{"n_layer": 11, "d_model": 256, "n_experts": 64, "experts_per_token": 4, "d_expert": 32, "d_shared_expert": 0, "activation": "swiglu", "moe_layers": [1, 2, 3, 4, 5, 6, 7, 8, 9, 10], "router_score": "sigmoid", "normalize_top_k": true, "routed_scale": 1.0, "balance_loss": 0.0171, "balance_bias": false, "router_logit_norm": 1.0, "router_bias": true, "init_std_router": 0.00912, "lr_router": 0.000489, "vocab_size": 32000, "norm": "rmsnorm", "norm_eps": 1e-05, "tie_embeddings": false, "optimizer": "muon_variant", "lr": 0.00754, "beta1": 0.9, "grad_clip": 2.0, "batch_tokens": 32768, "seq_len": 512, "train_tokens": 291200000, "steps": 8887, "dataset": "wikipedia_en"}
Below are experts of layer 5 (counted from 0) of a mixture-of-experts language model. Rows are named router (the router's row for the expert), down (a neuron's output weights, with its number) and show model dimensions 128-255. Each number is 128 + 24 x the weight over its row's rms, rounded and kept within 0 to 255.
Before each expert's rows: a language model's description of what the expert responds to; "raises" lists some tokens whose logits its average output raises strongly, later layers aside. This comes from a sample of Wikipedia text that the model never trained on.

# expert 47
What it handles: Opening quotes and hyphens. Opening quotes and parentheses before titles in reference lists, year-range hyphens, bytes of non-Latin scripts, and was after he.
raises: "hor", "more", "bo", "fo"
router [120  99 119 128 100  88 101 113 138 108 143 116 138 163 129 117 110 126 180 116 126 123 104 105 161 135 120 117 121 112  93 146 157 124 132 136 112 138  98 109 177 115 156 147 101 149 158 137 104 119 124 116  96  95  91  98 110 163 100 137 134 136  96  79 143 128 142 120 175 131 153  78  81 132 127  91 116 140 104 128 134 117 115 152 104 139 135 153 151 123 122 162 120 182 143 168 133 112 143 139 131 143  77 127 139 119 128 117  95 142 122 146 126 139 107 156 162 166 171 158  91 133  52 172 118 129 112 141]
down0 [129 112  96 125 112 163 140 170  95 146 152 141 137 126 149 110 120 123 130 173 119 174 145 146 157 103 137 143 132 116 102 114 159 140 149 150 124 180 118 152 142 142 109 128 112 132 153 164  95 126 109 111 134 150 118 146 109 157 113 146 113 113 131  98 165 142 136  91 113  89 144 119 109  93 130 118 138 156 115 125  97 160 108 141 193 145 128 126 138 144 133 143 132 151 151 142  69 151 160 132 143 122 126 169 147  98  85  80 125 142 136 134 126 112 117 145  94 126  99 133 111 129  96 143 118 131 111 125]
down1 [130 151 122  74 128 145 136 114 157 139 140 110 115 146 128  95 118 169 149  81  96 126 140 129 161 138 127 129 129  98 117 118 147  82 160 158  70 150 121 154 164  78 149 159 116 130 129  97 101 110 157 175 102  87 157 116 160 111 123 137 103 119 124 168 174 150 135 109 120  97 101 182 139 136 131 142 120 136 128  77 112 117 139 115 144 160 138 148 161 139  94 161  93 131 143 145 121 121 120 104  86  99 126 102 161 123 118 142 131 142 148 141 127 120 124 113 135 113 151 148 134  78 145 123 130 151 119 138]
down2 [109 113 136 121 131 116 110 113  71 119 134 116 136 140 115 134 119 142 131 141 127 147 118 167 118 130 131  99 164  94 133 125 116 141 113 108 122  95 159 134 106 174 102 121 143 114  96  98 120 136 130 172 112 134 133 134 104 126 114 132 118 157 170 124 114 159 119 143 122 107 134  82 140 119 101 166 125 156 133 160 111 156  90 142 162 121 151 127 129 120  86 135 132 157 133  90 138 156  76 149 138 119 141 153 133 135 143 111 116 109 102 149 107 132  81 147 141 133 133  94 154 139 127  76 146 134 152 146]
down3 [137 125 132 132 105 100 103 113  73  76 153 122 149 132 156 139 128 147 138 120 123 140 160  93 156 135 120 113 148 141 133 135 106  63 143 138 161  90 150 148 153 107 131 146 166 166 102 135 122 134 158 117 109 122 103 141  78 128 115 131 119 118 100  78  94 136 141 120 132 105 145 131 104 124 137 100 123  92 135 113 128 152 122 119 114 118 139  98 179 125 171 154 151 162 124 112 112 154  80 140 162 108 131 105 124 140 163 159 121  87 109 137  80 110 128 128 144 131 151 148 110 134 112 148  61 113 153  89]
down4 [130 116 144 110 116 137 155 119 143 134 117 111 138 117 153 143 106 148 126 106 160 138 111 134 214 135 133 146 117 143 142 101 103  86 149 125 127  67 111 154 170 139  93 147 115 138 147 152 111 134 126 132 112 170  94 152 113 126 131 125 136 127 169 154 142 129 181 156 142 113 120  93  97 165 144 125 138  90 113 145 125 122 121 117  79 150 122 134 150  98  95 124  95 140 153 166 137  99 135 133  94 138 111 136 121 133 117 149 100 100 133 135 144 138  98 133 114 151 119 109  71 111 121 151 103 139 101  85]
down5 [ 80 115 158  77 163 106 133 143 106 138 120 117 157 130 135  98 122 120 106  74 105 168 138 128 147 114 149 136 113  94 148 107 131 114 126 123 143  97 105 100 139  97 131 128 150 124  87 136 106 177 179 157 146 111 100 120  63 165  94 125 146 110 112 108 118 120 160 131 147 132 109 154 145 133 117 117 104 108 137 117  94 108 140 115 103 137 132 135 121 119 115 158 113  84 129 126  97 123 109 132 120 108 123 128 168 151 117 126 138 148 103 118 138 128 160 128 133 151 150 103 149 110 138 110 191 165 123 124]
down6 [165  98 174 113 110 133 149 146 123 158 146 124  91 124 122 136 151 102  77 137  86 140 105 165 143  95 136 141 121 128  99 109  97 173 119 140 149 160 168 163 109 179 125 107 124  88 129 122 119 108  92 100 108 134 117 119 118  71 136  85 127 164 143 139 111 153 158 123  85 122 104 131 149 132 156 134 154 147 117 122 100 113 115 170 173 134 155 135 146 145 131 133  78  58 127 156 121 107 136 115 136 122 120 107 127 156 162 140 126 126 118  81 130 166  98 104 113 108 126 158 128 124 124 130  98 112 116  71]
down7 [157 133 154 174 140 105 111 133 116 149 121 144  95  99 127 128 123 137 126  88 134 142 132 145 138 125 125  80 178 119 156 110 102 126  94 173 124 106 161 139 105 145 113  86 173  81 137 124 131 173 122 135 140 141 143 131 111 171 106 148 112 139 132 148 135 142 119 140 118 156 108 136 138 143  95 138 142  98 176  74 152 143 113 103 128 150 162 110 119 155 125  70 101 131  89 119 128 165  97 114 115 115 108  79 142 144 155 121  71 141  82 151 111 123 120 134 128 101 133 105 132 143  78  84 113 104 113  98]
down8 [122 124 136 147 140  92 117 158 124 174 158 161 148 156 106 139 161 130 169  98 155 117 131 148 122 119 137 127 167 139 117 142 142 124 176 154 138 111 174  95 137 133 159 133 116 115 127 116  76 146 115 127 123 129 132  97 128 120 115 130 151 122 121 109 110 110 119 138 151 125 174  90 127 100 130 110 146 126 172 144 115 161 124 164 154 115 158  92 115  86 102 117 127 144 128 176 154 141 129 118 131 137 108 113  87 139 186 120 117 114 116 165  97 142 181 110 112 145 151 163  76  95 129 122  95 144 131  65]
down9 [112 148 154 148  75  89 104 132 141 128 118 165 127 133 107 127 109 153 139  94 124 159 140 125 131 118 142 111 146 104  85 135  68 121 119 143 131 114  88  93 130 155 138  97 139 149 151  89 160 120 126 110 111 156 121 118  90 128 109 147 129  87 128 139 157 100 142 125 122 140 161 117 126 120 130  96  93 142 104 152 156 111 100 103  98  89 157 146 146 149 153 129 129 160  96 142 119 151 153 143 164  90 126 120 128 126 133 165  90 143  94 124 100 150 152 126 126 160 182 113 123 132 141 151  96 126 133 151]
down10 [103  91 127  86 111 150 135  94 104 140 133 149 117 134 131 147 134 123 131 112  47 131 153 114 118 134 168 124 144 116 136 140 117 121  88 133 119 123 120 110  72  92 102 117 120 139 109 152 120 138 154 113 108 121 126 123 153 145 139 105 138 127 157  75 141 131 133 125 131 141 151 113 114  97 118 157 139  89 165  88 164 152  93 150 106 124 152 126 123 141 107 138 125 153 123 156 174 121 125 170 116 113 130 139 139 149 108 162 137 128 112 148 100 115  76 153 154 112 115 151 111  93 146 100 129 126 138 131]
down11 [116 133 110 106 129 143  97 122 117 125 134 100 143 142 123 126 146 115 114 127 143 125 154 118 124 109 129 121  83 113 143  99 115 135 102 151 106 109 115 135 126 167 168 118 123 136 137 129 107 175 118 127 147 113 110 110 101 120 108 173 128 135 118 132 110 110 165 169 118 137 125  92 125 121  74  83 125 120 120 145 106 101 106  88 125 150 160 126 104 105 133 135 108 119  98 117 138 122 122 124 126 166 148  75 141 139 135 141 114 136 109 161 103 141 114 137 106 154 154 136 116  87 132 122 121 126 118 120]
down12 [127 114 169 153 134  72 113  83 132 133 115  78 100 107  84 124 167 156 191 137 112 109 182 157 123 129 119 111  98  78 125 146 133 145 113 121 139 118 147  85  99 132 123 163 159 115 147 133 102 131  90 134 154 123 141 124 116 117  94 123 129 109  99 149 144 133 161 104 181 117 157 138 158 114 119 118  91 132 124 128  90 114 126  85 127 118 151 151 107 140 107 140 127 105  96 147 120 108  89 132 121 106 107  98 161 102 117 170 122 126 142 114 170 149 178 126 106 113 101 157 118  60 157 148 164 124 129 130]
down13 [105  89 134 124 150 114 116 142 115  94 140 119  95 149 106 155 133 116 122 111  75 129 119 115 123 163 104 127 115 104 110 128 141 123 166 162 121 128 157 155 120  98 144 135 128  83 130 118 115 130 121 118 150 111 143 152 146 154 120 107 144 149 166 143 155 107  91 163 111 123 144 115 112 106  92  87 149 116 153 110 126  77  73 127 165 114 101 121 126 116 126 137  99  91 131 128 108 169 150 138 124 178 139  98 102 105  51 104 136 100 162 162 125 145 160 135 117 163 127 152 118 117 152 102 168 147  90 128]
down14 [148 129 120 136 138 122 144 141 145 154 137 135 171 169 144 121 144 105 127 162 107 104 111 105 137 134 113 149 140 128 175  90 117 114  75 155 148 134 128 168 178 141 120 148 113 141 103 125 137 140 123 159 137 162 106 166 159 105 119 110 108 177  84 148 147 158 106 123 121 132 129 151 134 112 103 115 174 120 148 128 142 182 181 139 105 119  85 168 177 106 142 157 120 131 102 133 148 137 142 100 156 137 109 108 139 113 125 125 189 155 121  93 134 127 200 143 106 138 129 113 135 101 116 169 178 137 147 152]
down15 [145 172  89 139 130 113 151  96 108 125 133 117 145 142 155 137  80 141  88 133 129 129 157 125 120  90 132 130 135 134 107 103 102 101 151 107 141 165 120 117 130 146 129 120 133 104 151 105 125 127 134 122 117 146 128 160 113  91 160 193  98  93 174  78 127 110 156 116 149 123 106 171  97 127 114 143 115 154 113 117 119 129 139 121 110  88 117 129  87 132  95 110  95 125 137 116 102 130 142 122 154  95  79 109 115 106 143 124 111 112  91  97 114  89 120 135 107 115 110 113  83 166 125 124  85 116 129  85]
down16 [162 134 161 129 169 123 135 131 110 103 122  97 153 133 127 166  84 111 156  92 123 131 182 146 106 135 138 140 160 132 138 114 124 126 102 154 155  99 115 179  96 111 117 134 112 142 116 131 191 102 148 122  72 147 132 166 135 107 129 133 103 133 130 167 136 127 135 156 153 124  89 133 171 187 172 160 118 138 111 124 142 143 121 153 121 157 133 118 117 111 127 134 140  67 114 145 139 135 111 118 138 125 122 161  98 139 151 131 134 132 137 141 126  96 115 132 103 109 143 115  72 127 142 124 113  74 137 139]
down17 [133  83  88 129 114 120  76  66 123 136 109 130 104 149 154 105 140  91 125  80 115 129 149 110 126 117 131 147 122 114 126 156  94 131 107 116 149 118 123 119 114 158  70 160 152 114 155 160 101 169 131 132 113 107 138 100 120 126 111  87 114 145 131 125 142  77 147 156 151 160 132 127  84  98 129 148  96 147 114 156 126  96 137  91 117 131 139 155 139 149 120 117 115 115 129 143 134 159 113 143 153 158 139 113 114 147 169 121 130 131 106 150 138  93 129 137 161 106 139 110 104 189 103 111 104 143 130 128]
down18 [ 94 134 212 126 154 141 163 122 100 165 168 135 140 179 134 162 136 132 134 162  94 132  92 123 114 111 183 122  98 133 174 124 112 126 133 151 128 133  85 177 134 115 117 139 148 121 116 188 144 140 141  92 143 113 141 169 147 109 158 148  99 178 127 124 104  80 161 151 152  68 102 143 135 147 126 108 174 137 108 122 118 118 129 115 117  87 137 115 119 120  99 130 107 108 117  92 140  99 138 123 135 128 158 110 139 142 146 153 139 162 170 122 138 148 117 119 119 129 144 145 142 106 100 144 152 127 114 108]
down19 [134 101 132 150 167 139 109 123 127  80 135 113 156 130 116 128 101 113  71 200 169 151 135 150 151 135  92 104 136 138 156 101 117 146 103 140 185  91 124 174 148  93 121 181 113 130 139 100 136 151 136 145 104 105 115 152  73 119 176  96  87 110 116 160 131 144 136 159 184 115 153 116 154 139 146 121 166 141 135 136 100 126 109 120 107 121 121 134 146 111 146 123  87 114 128 121 105 115 139 131 140 135 144 104 150 102 110 139  79 127 113 119 116 132  56 120 149 126 131 145 145 140 135 144 145 126 155 164]
down20 [105 136 115 134 161 141 113 124 137 122 120 145 113 127  70 128 119 109 138 143 123 152 133  95 139 128 170 110 163 126 118 126  72 147  76 121 132 168  75 173 187  81 172 121 113 140 104 150 105 131 115 156  97 118 105 102  94 124 144 131 141 121 116 130 107 137 133 107 155 135 166 172 134 123 164 126 127 121 135 145 109 181 120 156 137 140 104 141 125 150 129 162 117 165 137 113  91 118 148  84 144 141 115 105 107 101  85 144 138 109 150  94 125 105 124 133 133  93 145 137 141 151  98 106 115 106 147 134]
down21 [109 105 130 125 110 122  92 113 111 143  79 153  98 152  92  68 108 135 147 114 113 137  82 139 120 142 140  99 120 126 147 125 127 147 135  97 151 132 165 117 162 113 110 145 141 105 127 117 110 142 120 103 112 134 148 108 104 134 141 123 114 124 125 113  46 136 138 120 145 115 113 144 166 119 101 145 124 117 105 122 166 116 108 133  83  95 129 142 102 101  69 112 158 120 150 118 106 127 126 152 120 122 103  99 124 102  81 130 124 170 112 171 133 125 108 112  93 116 130 181 138 130 137 154 155 117 134 115]
down22 [141 169 112 115 124 110 121 149 101 123 110 137 127 169 109 108 124 118 133 133 116 118 104 131  81 160 185 152 165 155 170 162 121 145 135  99 122 119 143  94 130 136 131 140 156 121 127 127 110 143 102 148 140 160 111  87 179 147 162 154 147 112 135 125 155 116 121 136 144  66 117 119 141 136 124 134 119 109 138 132 128 139  52  79 153 192 134  95  99  99 127  86 127 111 127 141 132  97 136 122 129 133 120 139 143 115  93 138 114 157 125 141 139 146 132 112 111  79 118 123 113 110 147 119 107 164 128 164]
down23 [109 109 136 128 119 144  96 157 133 111 110 171 167 111 153 123 158 122 105 107 125 129 124 103  56  94 120 132 122 127 146 107 151 163 106 132 115 115 121 148  88 117 133 105 155 147 127 143 129 108 110 135 136 163 105 122 158 151 163 109  72 104 150 140 152 119  64 162 124 138 123 162 155 157 138 100 187 139 105 151 128 175  80 120 126 137 141  74 116 113 161 145 124 130 143 167 134 115 111 135 118 157 123 131  84 123 130 149 117 114 103 108 150 120 108 165 137 130 138 135  77 134 111 100 155 140 122  72]
down24 [137 170 185 148 137 117  95 144 125 154 143 117 119 136  84 150 108 139 122  97 108 162 135 121 112 148 119 118 141 112 150 161 133  89 100 117 152 114 113  95 121 153 129 141 132  77 136 111 145 126  83 127 122 110 100 110 122  97 108 179 130 103 117 195 134 136 145 150 132 140 117 116 152  98 139 175 110 127 139 102 147 120  92 115 137 154 115 121 120  92 128  87 138  67 110 106 148 132 122 114 128 143 126 182 146 119 112 120 120 153 112 172 154 116 163  86 159 172 125 122  81 139 160  99  97 116 103 118]